config.yaml
hidden_act: "geglu"
normalize_top_k: false
optimizer: "soap_variant"
batch_tokens: [65536, 131072]
max_steps: 12651
Below are experts of layer 9 (counted from 0) of a mixture-of-experts language model. Rows are named router (the router's row for the expert), gate (a neuron's input weights, with its number), up (a neuron's input weights, with its number) and show model dimensions 128-255. Each number is 128 + 32 x the weight over its row's rms, rounded and kept within 0 to 255. Numbers have three digits each.
After each expert's rows: a language model's description of what the expert responds to. This comes from a sample of Wikipedia text that the model never trained on.

# expert 31
router:178193134189127150129122096122156085127199164138182094086069102126109131147149117163164107136116161115135178125070098106144211144129174108099126115182089122126092103097071091109164106095142155112076108123112127140158117107167149165193199130185124090086109127136116110118025142204100134184177166168149155129180127161132163067109117198155081173220147123184094152111110167095077153135162
gate0:162134133087112093111180085114083140129082137079159149119175139144126182141132145142071066132165148125122174110141078153141106129145068132156102060178164065111153117122186149164125118054103121033110131147120161102111169127148108110144109157140134202124205165068136141150057164132124149107088078148128124116110082146125190124092081177085158113085160158162139088092069136119139131144162
up0:083168079115040101086203113147099162167118148110175091079172091112140154125194147118178126173075143094091109155141144071161133158115135165063133129113078121114123105122152086114094102113075118105141123151134112113162105122125113137106095129144199082158086096099192152181107050136123126086159140091168191079139158156143163160147154075108178128125107147110107148095115152160117220100146
gate1:084109125123135128092118078124104114104113086194166155087127148092153215134169150139112118083173101173114123088130122164176104159129205101108128089113145146158120105126086116108096083097066098144152087152097053118132092091088119113184115146143089202134084128131100146163162126139187106094135136114077177143141172108110106138113130110102145154118147145102129174143103100178078177109123
up1:087054101088090146152105101112081128135085079159125137142190129145141123114077109156158124091157117150129059172116125091091089171128095133098090109070200142122127100162033085180140121167174087137150099128099102114114089103172139096122123138195120126133137184085150109186169145158149157161108072118156046203116150127129117122155040114109128118154137123108128077129161179124088114140126
English names and places. Common English first names, cities and US states, plus name endings like -ton, -ville, -ley, such as John, York, Cranston.

# expert 32
router:175156140104087100143146152198106160117127199167116077127166142124129075190143101100106140089118117105136160107107134123066145128094104057104131091179068152154158219181197124145125171164102173150120114110133072107165109052064106159113104080103133163115117132213136122131143083149106136129129102103152100128086085118135121155113103117136115107097123138101131100121115149094162063125157
gate0:098157105132105160132144139143124111073128093162095063092153164153166069205160087109088093130123152131111140118122116183057152161122121131108129109086128114113174119123117149086077149089159079126140125104126118141190103112147119099150113074166125091135128105122117194081173168130083069116059153176187158093128134119124161111125113158153127121095122182143116135155130151090157186149137
up0:157099145127138111062135092122115171149118144096104160165128093145122139094127136146101131111096073110147104119203100142155146116125082159107180193168171150137146145100129125110110116138185098097108101139157115100078120141084104163132102104061175132164101090122132136166105161144071104124127173111134146126152096117138123195101197111115147173145107106119116151141109114118104036090161
gate1:110151125112120069140179102087152135169187116139179146139089144154126092147143077121106108084091145165177023139123105093165111133144090089140154138108113155143126141122162118105124135181118094142136109095116098118141177110057088153127158100101133120143140135163094130145097118187124129125075096107105144109190130131177156121152131102081118141178141149193119168108163140165115128078068
up1:088147127104112102122130139129096154173121122134159076108132131174123055161140122136188144104099158082115109169105160052117132089103136116119195108164096068129137155125167016067141124187084107075215180072128126137109126113058104130129094147159059125109115069075107137091099112134167145104117128165107092135117156127159140132144086141086135107128151112137137191113141195117153143140111
Verbs and their links. Function words and verbs in action phrases, like and, to, for, him, make, provide, create, often in purpose clauses.

# expert 21
router:119165157122095138135139114173114109138161163119089074127136145098113136143141178122144110077135133140117079139094143122093114179133121128184139203146172103015111141050169117103099118146194112137136100118118108197129120139131113161118131106094126164082134074118127121168132157160169069131145109193135114184113161072152177107171173107169116149180156136143115112132119124104089170136129
gate0:128106131147104161137107183121145143149130127164118126152147135161087214102133111139140068152112157078105113148128096117167150123075141160104152109128091196136100100105161166097132129116101108151153130067104093116156170160075130104118158140064195120065162125133119118161110189152111112141087135180082152137072145098080073129076146158135177112111150061159148145160140129125123156130195
up0:123126090134159115107137177145137077120081104155130075126123152096123144115095128137083122104066140093112138124103140150080136109154151174125081079123075127136170135120097131148125151143144100112139058109114159092149132147117110147127114098190088136157141095090106191133069146083168161105138113032185130116194140150094134131143065139078158156122156099062170110084160161105175127144145
gate1:150129114119093087079144120123095144129142175113081132168055189137130113165153136126137088141149061128088131148147152138135150161149133144144177127113109179116119146141197030160112145144064133084143156113110111149116091122124130093127091115195132128166103087104112126126125109165153158095157124092173153115122112082148103116160101051106132213055116108155132137155112105126101154149100
up1:076085210128160088163176136124148157083069153098119117142143147073173148193115122078148090093129160154163131110199126171147118115154175144121147117127101098109149133141204132129129153085137133154126116138132109222087185201143056126112112120192118099180103093149068098095133084171150090095137093173133151116143056105118144122153051096159093172126131163127166141106135170123094152123170
Line breaks and list dashes. Newlines, list-item dashes, table pipes and heading marks that start or end lines in infobox-style lists, such as "- Preceded by".

# expert 12
router:092151120120181056146137142176198169109173124103089098139059172202133106154129123142143089108088166115071106148076099128066110144120086151068145137174141170094101126114084077152143156152149059118116141064146095154158185160101084144122071061158144132144181055145158132223137112103142131127146148082191116201194114105156125126151088095098135106089181123098100047151117123159071159124169
gate0:102130084095131127104124141140145187086114163104120125121094121191099112180101143195119188128085153164128145131115154145126090093094080074187120126144129126135195108112150093151171131174108152119090067171176104082137099121089144160130117088194137158173122093089132088188127105141122093136163093104106117098139137118175148141192111130128134121155111120114099140131130076097122104181156
up0:117179153130062127159037097106084080137092131143086128081159065116124077115091166155135124098048161136127073121085102117175146128139133114137160154139095123184111091134119197043139111139131122138124144173122135178082125083123126134121121156155072088122152109169129118096106098144179092179117125094135105073178121102113133188075102116139153096096123119115144096066115129169131125081075
gate1:120120169147126128185159145081135117123108096136111113131106098155142126066081127147077070113065181053146176116112095090105110088176068155139107150155145132139133151157081102138099091134083134121126172153099139098151130109143141104127106113087124084091159125140150125059168157116084091133109143183111147185126146170210147105127128126212118119112112058121116036118161144111112124110114
up1:154134152125155147140121141149111118147208133140178110133101135124123105136101104083097125128083135096131063100171069095151096176161101180179080193114099078070135110144109079132162196216127126152166091131081154161136133098150103092108143143148143132154114122130030163141116118139112091111126145109137104122165106198162159154143148125050168128114167126115047123153110140129164129140068
Infobox and list labels. Field labels and headers in infoboxes, tables and section lists, like See, Website, Founded, Binomial, Rolling stock, Daily ridership.

# expert 26
router:067084071094084121118156087135115182220111138144138094178132150255104110175115113139141080068093132131174097133107112090123157135193159105075110163122065102163132122131083092084109076165133113174136038120136100136128169149112117109136146104147133103108098152105048100157116119167158116144163137099135124118152084091143055152124071110146134087112111132087188116124145159125048149115168
gate0:173145137144167149089093106106133204074176073118161123149122168142178115101135112128166158148134142136165176132137127143052189152120103098180076102152095121142083125161141099150170118163140141127188098072159078120137138102142134056120123121114102153155182149114142056157147120113168123100103149124111186095121109149158143111121151150132134132113138125087178168145151136099129136144177
up0:099064153137093131096163135056186118138140141108081113136148128130086191124131139145078132093193125157110105105130151113204125102162110134115148130121114192135165148109133085136148165114183100211109174137135200177138125165128073149132072111106137207109114124180155145143158093117101195099079147144066105153112172098077150094108167135085151137188115116086056113114097087135115157134115
gate1:136188086057183127127163172077135119102133152148113101191120128187098131150106086100139163080116116116179158141192187053057105114194069100073066119172168103045142089140166122098123131121122136133143166191179133130066080047193167112150177167145202110094101094178119093030146093128072128129179118189112144123109086076140092136108086112110140065080122094115060140119134123141169146156137
up1:196132116101159113156182122110119079115171106135129121117123100155078131106103143184162125101139166073141129128093157112157072125126110176145139099123140068116139135100146115192156118131116101115143167142131148104130105134086144132162101102149138126169157144140134156097110142169111126110048118148208133116094125111070145100119144133130112143086089141148146170140126075128149131148096
Common abstract nouns. Common nouns and suffix pieces that head noun phrases, often followed by of, such as population, members, output, causes.

# expert 40
router:104179194183196128101129064125130157102141093115115096081099105190157191109081183126108199111123156157183083143115118172126139089188112109121087138081090059146109105213140149121119110091107203153067140121163162100128111109108137143077084153098145083111150146126199147136094108148094152071139140137109110117126116108131145091139112149106103162184088160151163152061066143172143151100114
gate0:118103101132132126119129107118143094152147128055077097181140180128113134136124126112104058178080086160221116042157186060155175065129111095115107136062110150119136126093121091126153149111145105115162189168135125140089075132151147109142154108067195095208085117116161145126125130177201122179140145149109139102113121119120141145087141130093098145110162100110149127146095116166192111146139
up0:153177158120098152115136142137081111125150116137174155141129134130155152201111087148088064150145092117138142172149145112069129106055146123159134122069088125111122158085126175173139112101110136120116133166127134094157144132064121118154147169143126172152126159144094158134120145173146125145114092142163088086159141090126130133136238170187095105160132133142147113168165093214144148219093
gate1:147138147156173083145169167121136083129156132104086103152123154076153094113120072133142107114113135133130099120140103116177083152109102133124088130118063137143107152151109104134100146127101146143131085151157166130178101112151130103135170109147097110108130074156097138215031172115091115126111130127139070099110119132106084158147135121163192138106140155119097173140151126151139145145081
up1:111097141102175129160179093096138112147098202170072159158086053135127115146100040078129167103078178131096157125179155145155130147144091117160160085101161138133154145109109073076118157110114153191114150101139101146153173166141160105125048142085140124076142150183069142152168130108050131150129080152102106128098080144151075137109137123087156190175119123105063087131171176141125131154222
Prepositions and paragraph breaks. Prepositions such as in, at, by, from, during, plus paragraph breaks and heading ends after a sentence or table row.

# expert 9
router:132076144095173164185106129170107130085078163141111161148164149148177084130112125117125117132164133105189167155103146076154173112148147119037095095128084107179138099125099205163105105090093147167058123179152095145149139111080074085119156122158135093084150116144188198115160107201127146093132116159109137119179164143130131111151174106138122111203163174149129149120095130126083093101119
gate0:123114145151108129183112107159176112128144105099140116145126134102088084135131100077130134141143150135073098114108112135156098083130066121089183105096128088153142202137111152139169104118098078058105106119118154137162148132167131146038103092083125138118127123140131157169062144177171118149166144169151128130157100134132113152192157174110111107166148116119149100096116163111150128145175
up0:114112123134146138099181098144105151145164135137122137116126142176132083090175133099121093075105086152091151144139179119100114121162107201105138103134124112117141138146122098182139088104097154096058063129096076065120164087155139179205159103146181129129146097133080084178092115155139153131165136143125112181091144096154141167123086160125167063080098081186124089117119114131120086121118
gate1:110166129142170146153111110106121053100136152185159132128100112129174158138117158135073144121112166119139102106138119125097192056117111156131095089116129093111224106085141127164097097093102112056168114152122114134134212178102153179089218114077138168124128171113114161098149117135092107123129158089076162143100139099116125141141158172201138106113211154174155120173150172104159103162198
up1:085111117120169143130182077202175114095087172135067086151176138152178108155088126129085196199126073188086152177180083067137123111159083148193114170123101136173114189180175107072117138111142167126170109077129154114114082094125097125110131118121157156154114086111180068158124161111094129116100143074166169097128105118162145151130179132095154089151160117122133144180075133123102160159157
Passive and copula verbs. Forms of be and have, and past participles after them in passive clauses, such as was, were, declared, handled, published.

# expert 1
router:094135109057155135109091110092182113142119129089146116186157088128136093107175084132077098125074164118120117100135120128084105185084148067098122125098177106091093111142073046079098109210168159144139116125144073084069184202132163163132114060168154160093075105126156090134093132166058105200158095103145110145176090142187144124102068101115123127131103163143115093136133135127079125143137
gate0:120139097136117107103114123073137144197137112132125115147122142211139112116077082096134107141166108122109175150124068025186141202134117081138125072167141122085159100096157114057118121141114104120123129096060112088141143188062139166173186138147148141108151141133094131096140174164099156141131099097144155142133144173102178154110172128156140108118129105125135160161157172189151153161119
up0:155148117028111117137082097151102087134132101090155156164137124133132107157100065122121176151129147158125147114161105163139196202167086118109135097139175161138193066152176091075137095139094157064196153118157131122113163112129204158114084111100099118132090123120148123115087150149113108121095098167084178055143165127054076086113117154098123098081119084112182117100085117154099130115183
gate1:141139039134145115071133099167092146149151167174195138094105177103155119100113111179123109079056134139097206135075161096144098178127153114186145120166174137112106095152086125096151147125132108148182121087080156119141164100128110105152099115157185130097104093114204118112135082149116141109131108149191143175172115152132132124114169092108135143135151147154118128105121159153116060167158
up1:147126072088086126126164134155177110174171155198104177124120127125084108080106101166108151151136114155169147142105108091155131095147096091130132125151108111118107102168120138110087091095152093154165123167077146150172094096087110102144147143101083170144109131189103159073131134156166051078114155147089123138159148146042100151093097138083117188140072124158104141126131088130158149168148
Physical objects and structures. Concrete nouns for physical things, structures, vehicles and landforms, usually after the or a, such as water, building, roof, engine, River.

# expert 34
router:193084082154148129076076126137134147151092167103146191145124125063198135110130117101112121098134115159114146116130080135090110093167130118176085083137127145192104101061087124156106122131102136150130111135090120173195181066124152115146169158157147142135119180134138075087084106065102122123125095144148133163160128186101100119099168125128082165076040189118096176115162098129186146132178
gate0:107129098199132110129131150137119150095148106202113149092163161095115091227128124177099152173156071159141118073090167118165155088120088087165108139129120139155089106129095144108102119188117166069130103095115113166123118098121143112110220165152137117107127108161081083149077156114046156101118111095158211111100101143095041145170132091135086147091129194131140089103109131083182158112094
up0:105130119139124105099103081137158192116128178115112154152172168099109160125143120157155150155188156134131082103109072120161121134153185114116115114143134131112092108121076157128157164194151136095082124114058179105111109148131058169141113164090113102076143109062133128113153133136136115082142201121103101182152133137092142135105119137175152100134192176118193122191107144137123133113147
gate1:080140135131166124124144161098108079092082111112132182137103139080126071137098124122125168124130129156178126095188176113094170120079159110157094131140164091033083123191163119087160111209143088100111180147177119091128072144144147079157149151085074153131190112120094170115108156118101050135157177112153200088110089081119186155120139096189105119136134135118133146149149167189112151147129
up1:169104107145068123085078146161160151117107129119054143138124203167146138090130172119113114151161138076142132086109161099133112113135130171150132149114149124116062145144085135120147114131125099128154147119087124101144105121121152126119203117194130121104136134153113101116116167144117095150153176116101114120217123126097093161146108099098091138093115164153133153103095134173078161142073
Western personal names. First letters and pieces of personal names, surnames, initials and Jr in credit lists, such as Jean G-iraudoux, Louis G.

# expert 13
router:126150124117089141139123148098128075127081084148135121052130059113148140117069129075128137112166131114105194155142117099134095105168056105197086104092140133193169141114110115111167140120149132134153212121109111145103157150151138140083120174129063117108201109126110167133114129132167127128109075122177120155210161134147151093127140128120126131100149149071123178140158100173135110181148
gate0:143084121159156176066185130053190122091078130108131121109209150106101153090146138115150118057191103199135122145102162107078162181118196088116102147108100044064144136122147145105141173164177094134091122186105146099120182158130122148119170106188143146154124084128143144114141159086173120089122081101115171140119117180134100124157098164138117126177076147068093125119102066097220114127110
up0:114151160072135096118132153068100114046167134127145115101137107119120106079067154182167181134080126160147158119134145044178144146121173064153143151093095059121129114097123103118179136136166134089171157094077106091147154118090090148070103121137097156160160092119168120136076094125168146099081093128115157112127201118125091070145043163091174153173133214088153172151101136121147153165108
gate1:176145128194090165147138138123169115113161174156112157088148159142107150070058099158092162143158112177095136147101119091115093099068120108102089067162055143139127138100156114124147137112156165133149146158173189120111135166170031114105155129114095067119134129065187177131122122164091107162109152122136109116093163117126123141136133156140159097092093119156194128119150130162144149121156
up1:066083153156154126104130126156164140180116140093108114065198156111109150111134167116116115088120043141157125129085145135129134121129090145169087152083122152067106127120069176169125104154135138068205094124141135103225146143137119126117160128112171109157120146091135113119148085114150147154188109121133167114136153077164115138148126122192146128076203117141111116122191145165078094121132
Capital letters in acronyms. Single capital letters and letter pairs inside acronyms and abbreviations, often within parentheses, such as REME, CCECC, UNICEF; also non-Latin byte pieces.

# expert 2
router:159111146099095073093121146186125129162168180201114151076195150120186085143150124109150126104129135112140077170112097128139103117146051064125159127140122161145142149182135143072122187116082112142063153091164096147148106026091083167072106135055121152100138149137163174086174133143151117139160121089152120099108121103183160130095123142133115155118117085185134185158095094093202069106118
gate0:112127095104200120145134098121153119114052109143255123164153127142051129170179106139070129123108188157114152125150163101110107142115148107135110145168149134126127178117147080111105126111105091151063179144135102113120168170126117120136102075146137104144088187130099103139130111187155066105088134134087139117087081151080091127167120206110128111129116126103172132126173125090120164112114
up0:189110159161190085144192145157152051111106177112128106107093124158197149127187109146094137148140105080106156161118135085102210106170125086151173087173140159144093149151161127126110120127108087109141213138144105103133143055128077118113068209169120155124160158147167133073126144147122116128078159100080087090067150155131119175141137143140136188148063129122131132135144092122185080108130
gate1:102103126178134173149084072140111123136102107173137107104126111094113103083188112188146097191116182181119108182146099070163162129091041062167086124140080137134124123128099149075145145179145164113133095156144100099123107163135058174148177169108095154095144133105068144127114116108108199095152117172114179144075155205104113116090125076148137159071138108091134104148109132138078078151115
up1:118113124139180192141121217174146076157122185108148134127139124156147119150088111117117188169075123073125108099141107135103152116092107118114164149205117091135152148094147109164123127135160070165143146136148168093086062131137164143119093099105133097110156078158108095120196156119192033120134166111104124112102118157175150166156090084138119162120113085077134155097132083138081165156157
Verbs and auxiliaries. Verbs and auxiliaries after a subject pronoun, mostly in plot summaries, such as would, can, had, tells, to.

# expert 18
router:159145126149129099170114151109154126099064167139095147128114174139163105107122156109142193093086071112076149119078092105132162097064127086184159088103098158084110125098160114145136140100103146080046111146117164089152151116074077182060112155139178037096117095128109184086107120075078207110142137133149137118094168161194125116137184101104151117133095134146174135107170110106122158116114
gate0:097096131129181148102098110140161146131118111092106161115105165155176097150154193119170100141174112157119125112148131119122141131139156087137140100140117145146085089109150084134144132125127081120093162130162105194088080099134181132172088142145145100195130128136158144150157098082144133111113081103120180096121125122137116108173137143122128122082156083096111085146076070076183122113113
up0:137106115140153062151135105160123138171109157057165129161151137130078163122110117180147128121105031131116170098196144146120114194158104155154167081146127103118099132157108081139135105124165097126118084134105181136098099142119144147114122140114183126143170142134134127117164131160146129170066122126120138105038106166140161182157089139195053176129146114142125173102187176119120092081136
gate1:090183062142161124158156130208169129101150148114145097196069102118119161086150222169101155142114113195138216132130109057152157129093139090096167100093115103042169111119157174142143148132170113111187147095137134156062136163087093133100127113090100107075132124113115125150143148150144126176135159066088130143176157134116056110080106182089106116097191183129099142116106110154073084156099
up1:185113139158127159166148099155157134184122139078140169086155112134131096089110146090109149103120128095088143125135066120078115181152119178147084117150144161115168119147131091092124122155092201113072110165137126095123119115056055188145067120097112124060114083132173113182106114214154134065158096089100132180127116095123111140173096067133112120104147107140147129100097140083191145141095
Sports table cells. Numbers, pipes and column headers in sports and results tables, such as W, L, Pts, Apps, Votes, 18.

# expert 17
router:163103132146193146151168124141133057077113165122076114155136138136162039153108114152115129087151105147121158180148134095089135141134113115125166121131131154131097070170164181126119174130107137162101085183106149133144103073131102172098151155119146108145097141149151139171158077151143136134141107113175158101130129097175105131092075199064121133114141148095105122164194128121177112063148
gate0:099114124168154162204103094160130119101102201090085081099100054154150128140089125175130144118108157111120119128116089083136120092119155088134163158140122128134130103116128165128140091202107148129137118104187171200108104052085154193098106127109161099147120163122158152120124079104160132080100150060097183154160171158214100115123154132210153143168184158132157157154100135141169125129126
up0:151125114091149111107070163140163168128144106153160155117162083109109151119166152141095106097086160164129150092144131120111130096077140120191131119128119107134206185102112087126147196063189137150163125119146145146166177173136178107171105128109145141171153154105125110094176154122080066127097124137122120196101112179139128059110176147096140124107118137177119130144160109130096095142056
gate1:127112110126132137153189139088183095125140120135145077198148102174145130157171115109118105162138132126192116166168104119210066124122146142080144135196139104144137141103151189165094100129185162182180155141118099100100091116142136142117154071138139157090137123179131141126137128082180148110073116128135161072122170093157120114148120117079089103164157063158129088151110103163040148135128
up1:105072173079090148138111144146147119156105127109066123150171113130191178138036081170151087109153160125114157151116080136086154144130106117099137138106127175178101117129172117133130118148110121116104114126128110146153151073116102182115096126129102168135126120131164166117145077091134128158097096109148145092102087155120137123140152148107128184141116088185187114174118115156182063091071
Conjunctions and clause starters. Conjunctions, relative words and subject pronouns opening a new clause after a comma or period, such as and, which, who, he, then, "in turn".

# expert 16
router:156145098178078123110162094146154069126083085108116097118107145113119124148166112159143117129139097097168175077107117104110153159122088155098175110156102128125147133134108121212142078144107098150075197106073194117142133147122188123090119181133150072180106122119094118091161128090153147127125145151128163124154178118142152112112152091073130139096137091199131107171142101135125129128111
gate0:140127143110156138144108189170124117141193149101110128151084143176215138101098119158086140071152149091125092149121111065118153095136144104096119176125092131154181147084134108168130133167120077130088111167141110158168095101114144073110110145107146127107185158075140097153105090178168140124108125089135152119110103148143094161178175183123154093124091115028141140143188132121128115108044
up0:123119109175115186085122109086130075137139067142101211113110128105115215151165112156129104134165096101143156118159118123134095141081061120150121152137116085112105137138134070118136107106073103143155184159139090116137117099120136163131109082161170192086077164128199137133110157149165128117134113193103175137109080134121172100183073106132119157133196144197073145140182128162145075079138
gate1:147124116206184177120139099132150123119146079115124097151101139079209100150140106134144122163141112187199159107176142155090113139163163137126153121142145126155160142103126180136130134144186072132160111105118118157153144137088165144168115136135099097124196122141182107080115158110128142153106181132113144083087131111133135134153180150134105171137095125099081129141167129085167146108079
up1:137136143073120116098068153116155109140109101118135089157116124139158099129116086158167127115163172145143156080178145197067210156089120112143114111110137136113117082110130096053112163098165108162120116102140101146110160092148146127183117106174071115088141113142175127149145151111170126178146171128177092116133148124118112127196120127096159148106150206132083192116105100110113140117059
Digits and foreign characters. Number pieces after a decimal point or degree sign in coordinates, prices and years, plus CJK and Thai byte pieces.

# expert 4
router:114166124129132142102153210137154105139114099132102105111080139156081149093128167151121191090172130113201153096150134130174068065170183162099122143077187145080152130147134172166166201128125142105148125140103104104036146152118115133119152115122194126173163150238141160105159093083086129132174115153147155066039117154106139174159181106131133156117106059146132168171111161156170107158107
gate0:111184105141172125088105127139110121090109154185094130159085072150156112077167088121184124197141097099183096077135152157162114126171190141174175104114168140172121126146152109154110138152173063166191066076108110145115134138171115174103119152139154150121163136075107141108139124134094112101146118107088168132147092174092138146145131159183093145131119124120124154080165094149127092156107
up0:143151110160123084108121158164148108127157118127167153114106109139134128164120111151119126101170155107096184181171197130209146108111135139095167117128153168174121127154202134173209094078070123101110132155102121099099083210097143072146178141123118164212119152173109122117073137152099112151105118163109139163106188113078133149127196106113179109129119154111144190133113114043169111132107
gate1:121142168157081182119156098145167067168122195135101097140155116137154119096141069137162107052218097138144154135112208118151145119161091108158153160102165116169122111132172125146067092106088128055093095143186111173110094105148151070116112131093113154117144133184121096168184102141083120121118062155152146164091113143155148112080122156089125149125175169064079112082046131148137128127121
up1:124130111085142083104139151103158112151169081153142158169091147131145167146116029152198156139099125112123109087178122182179109140210125165118121105110194160085113176183082122154134134156137178183148106134120125110114078191155159106186055135118221101162143135136081103115162160108082138178154119080151137119181135148103100133066140132178132124128115121148109104109112187107129145133088
Ordinals and rankings. Ordinal words and suffixes like first, second, th, nd, rd, mostly in sports results, placings and table rows.

# expert 23
router:112137148155114117187076105124141083185138196161149168158131103113043133122130096166117121133142067103145140149096123071110092156038138119109058112163140152115099063165057161148124032182129131113100159095137159156201104083196145113153129168122143070085158119093172143213060072122109037110131128142138176101125153093094137094096052076155157126138130140101108069139163103133125141136124
gate0:151113108116107155126111164116140142199140082091189143103153149131154088159101097125080143119163166100101108106088160083098092095108118117134105081141124135178093153176119130074194154105098171167112147143155145127124208120167103096162099094144149064097120081166184136164141147130105137161139072142135065172143095161143093120156134131189165079111135168116138104157173131093135121163131
up0:120108129062120139062130186168124131116122124113118078098115135119084103089139066101182121082117218125089146051085124172123179145178152125128149125127209129108171074071122134185137146131107041086170116154127145101170156165052144118119085079127072116113168153098118059143146142150115140131125104152131152124109129104178135122075129126074128165125106074139201156116135116181063143079064
gate1:091132141233132158152125116124161138152146075091075130090112122109125102129105137129102091090153170074226103138129120107173134135145111174123120129038121130142176103112107138172097066145074127152142201139185130138184124075130125122126104099159137130142129106145095130137015072054103122071135180142106104124163138109125128120108183109123134123127104142104121166101103140129147083130127
up1:153135138110129136169206099168154108144131133119146082184088142152168109160119133142130130169146167118128168200151099107098154121161157106167072141170150097085075122120101058118130065154159141175088158174167138061092091163133118143080124079093119130113064144154164169129191181119146095143122138129119125121116123160153125167112085138164089166080120091058138102082142146118077086082154
Name-final pieces. Last word pieces of proper names, and place nouns closing names, like Creek, Township, Avenue, Airport, Maniototo, Aliyev.

# expert 29
router:165156166109107130187128174114088134130182124188128120084126141087135129137153105090099170128084131121142132140140145127144149140087108098159142148130133117118112181104133107083114184108109159129162155088113158113114061141121164100094110160132079154103180137166041157184172158148152161110159128123104086155148079145101162097137074109110160137157163188138130096170090131078138138162087
gate0:102132161168145148145113154130077143165158130163163121134089147097082079141131102105126157156106144191148165123159174097095110114157092089124160143132133143101151067154109101112123098102131171157131212142137088189146121056080158102114118124085126097091151143142172168161102088148113106153115107157114130105093081138194117104142124161156154134159136129173124179113123100142101112184077
up0:076143129139088124108135112117100162150179121162147109091126133095145104157161107138158132077119133106144117114191195097118084125127105075174080104118129142083183137163117151096169132126073175096111199159141036112161158152113128162150195094090121148122043116130148141132164116105148211151141149141109122098064102102091129068068177195120117102140143091132157165111170158113122153141173
gate1:131111169141118107168178053134155114171072121094119143173178066153096150099131098132140083157141166071145165127162132107121074148083089139137116149047120159151153099118170128125146197138139115119159100130128129093140106134091079188102128127167082084140107102153093117180077145122158111085196137160181048088145108100104117162088161136115157135096102114134132142132147088124142178132095
up1:135152082068118160140237077091206094128117131121175162160182176119123113202106145136075133150154096057153102137128157115167118114173098109120097100112127179115196118110110154090083080136063099131140116118062110183155092118111099119131127212059090075181086097160110122127129113105152108113098086074168144138153128148163146163153141139144120100134128133161129159121108189150189111135170
Determiners and possessives. The, possessive 's and possessive pronouns before noun phrases, usually after a preposition, such as "of the", "Srey Ya's troops", their, her.

# expert 27
router:179078122090094120141117133080104155134114097120102123053119115196100186140125185141092174100122137162089091079186124134134100142148117139176083125139147155153104105124186101152148072125132079155172117138092122148067129141171141122093121066118125147097108150074160105125125147154092118096097104116104138211095083107131144203088184108107108122103121104110172144149148067137153113103124
gate0:148090127175165144103149151112120111105156103206097151160151123136101161134130069159100182120121096136089083124124075116125146174127101156150140157148142096078169121150114104131188188124125145128127097176082141145079182150145162086111127120149144128125097129194191146162102113117144134154119102072135150121074093144186143139118142167074152100098074193132119116128136108130139148088133
up0:167127088086116132096077161184122107138063110142127087114142110161147114129111152127122099127171138178161151127145189079115125094101129153145137141151114177123199150135110156155141069119187107161081100153094104130081133125087160164135125122082101153181139108122103149145120133228106210081195170139108066135169147098111116130104133117105084092075138114141095177137164150088142181081137
gate1:092128120182158162101107131132098123136106133105120137111136086140149152169174135084045131138139124129160125134095090161134107140148148127212114105172151117149117127100170110118144117105193098155017141146147147094203166139150114118137162049197110170151103166113161116186199111155187172073120045166137146129140167040115132145096086150120135182138119141114118066168142128060117138156149
up1:138175108125134134115148086123112126126155186107129127133071072173146144130164144143145093130081150139095129170101096149080083156179092094130094135165103140166091127144126136104070102117089096145138183092175100148135140099112181161104106095136052191089149145107113117144147118094147148130111114112117126091150115084106150149159124102135159084137191136098116119136157095139100144117143
Mid-word Latinate fragments. Short mid-word pieces in Latinate technical or rare words, like eff-ic-acy, rid-ic-uled, centrif-ug-al, retr-ore-flective.

# expert 47
router:127127056109120085160117123134167174181119112169141120180170170110154140186189094144116062136141122092132134113061129166131127122108147103107119192070164154129154146127145099116134203121145097148160133105171125165155116175090197059075082122118093106165088122149087098111150165158163144100160160139119123132166075090103128163136089115117124157156149167127135107141149092171179117117153
gate0:124194093160089144159102134152073148077120089134096173110087144119141140229157173101153106120126154084131086130097109064094081177174174155062091124155111100145174154130152138085121043111156163116130080114116168152156090153169163063158165174142124150148121121172175110140082127157105141116110214166050149148107131089127170163100159129105145110115150145138071119161055151099088117162096
up0:058153142084166140121174158176137156085136156166151099151158186128171118156091071094161138111127042123082096156121184134130138122055109110113096114199169150136118121128141128114192130083129132154133111132131073011156081115127151144148178115145061157105102085196142101139109104149160070139163148198154119143081174153180136174067133159125111088153182183128093147132142153102188105151074
gate1:176097100164162160161139123132175136177114117106161122101144068174135185175100132120164102115188056071112061088102101150134109154114143151131128155148143107120138097125163031112079149153156172074121168123135135077100079121122098135140135136082055036102128133126148162152184181094135162154134073117179078119137116192157089159150172107115118152126149133136089116119129127088145146130120
up1:128105107088139147186146155166168103138187080167164167139131096148173146134087151145109132098117102090138107179118111124124105175180133195148147128093132098136114068094137162164115156129159104131119150098087061145114095103105119125167109135209076070096135062127111145097104123117168130123176064137167104113114140115146064141148111133138177189099115098104080083142120097107098136117146
Abstract modifier prefixes. Adjectives and prefixes beginning compound terms in policy and society text, like public, political, social, anti-, civil-, self.

# expert 22
router:096150200102171179184138123118113092165141117116100158085078105125140069077123098128083173097043150152162142085138135108106181133136099125072108095140110104125142131116122140135065192118096112108118087151128142102104106158131138113146122126156115100140164130255150143208165101098157174162200067114113088133102158121120149167107066132105110178072174156110154150180126093118106175100077
gate0:126140168150100119156136059073140151140163161103094154061102130160073073131149146152118117122116131171163139093095117153169154133135165139112130092119130153131161149153120031165117167144096147067135129076168213118091182022178119130147106138141114083143103150163153192148170135114094105144120157114092132122141106098101153158158089117107167191126108100097134169128126148104192162089092
up0:109095166181174096097070100130136122070130143084167128107108103169182140108097192179103162133179157100118170129101165106139117121131083121174112151137120162176118072156078122121186102144204087123187098111119136119082078142061185144100105121099096123136159061140136158092091144057138125108152109113102092109069155124084097127146148057111127101194137108116122124141133139152131143125151
gate1:149101124134120128133131091107127149102119100191147158096134139171050116208106164131161149127147122152091113124132102113159153117128127175113155134177098117120199172149123121089186100123113125114143099145181132087129141164098104127148159104086079155126086119177125125111143094135201098143141099166145096132151174132142102126120107165208134146105152110111113091153154131137095120106112
up1:119131145109194090175115141182099090200106086108098160134099122137242145099096180125128115145125172176126097119101078204115143178110174114121170112032137162192139134112097118132119111161125204145123077116133174106114092136107155139117146056160161136109074124135123203097116113154181105183127107150138082141194069194106118116132150082187146157156151096092173133099146061113154121112117
Determiners and quantifiers. Articles and quantity words opening a noun phrase, such as the, both, two, several, all of.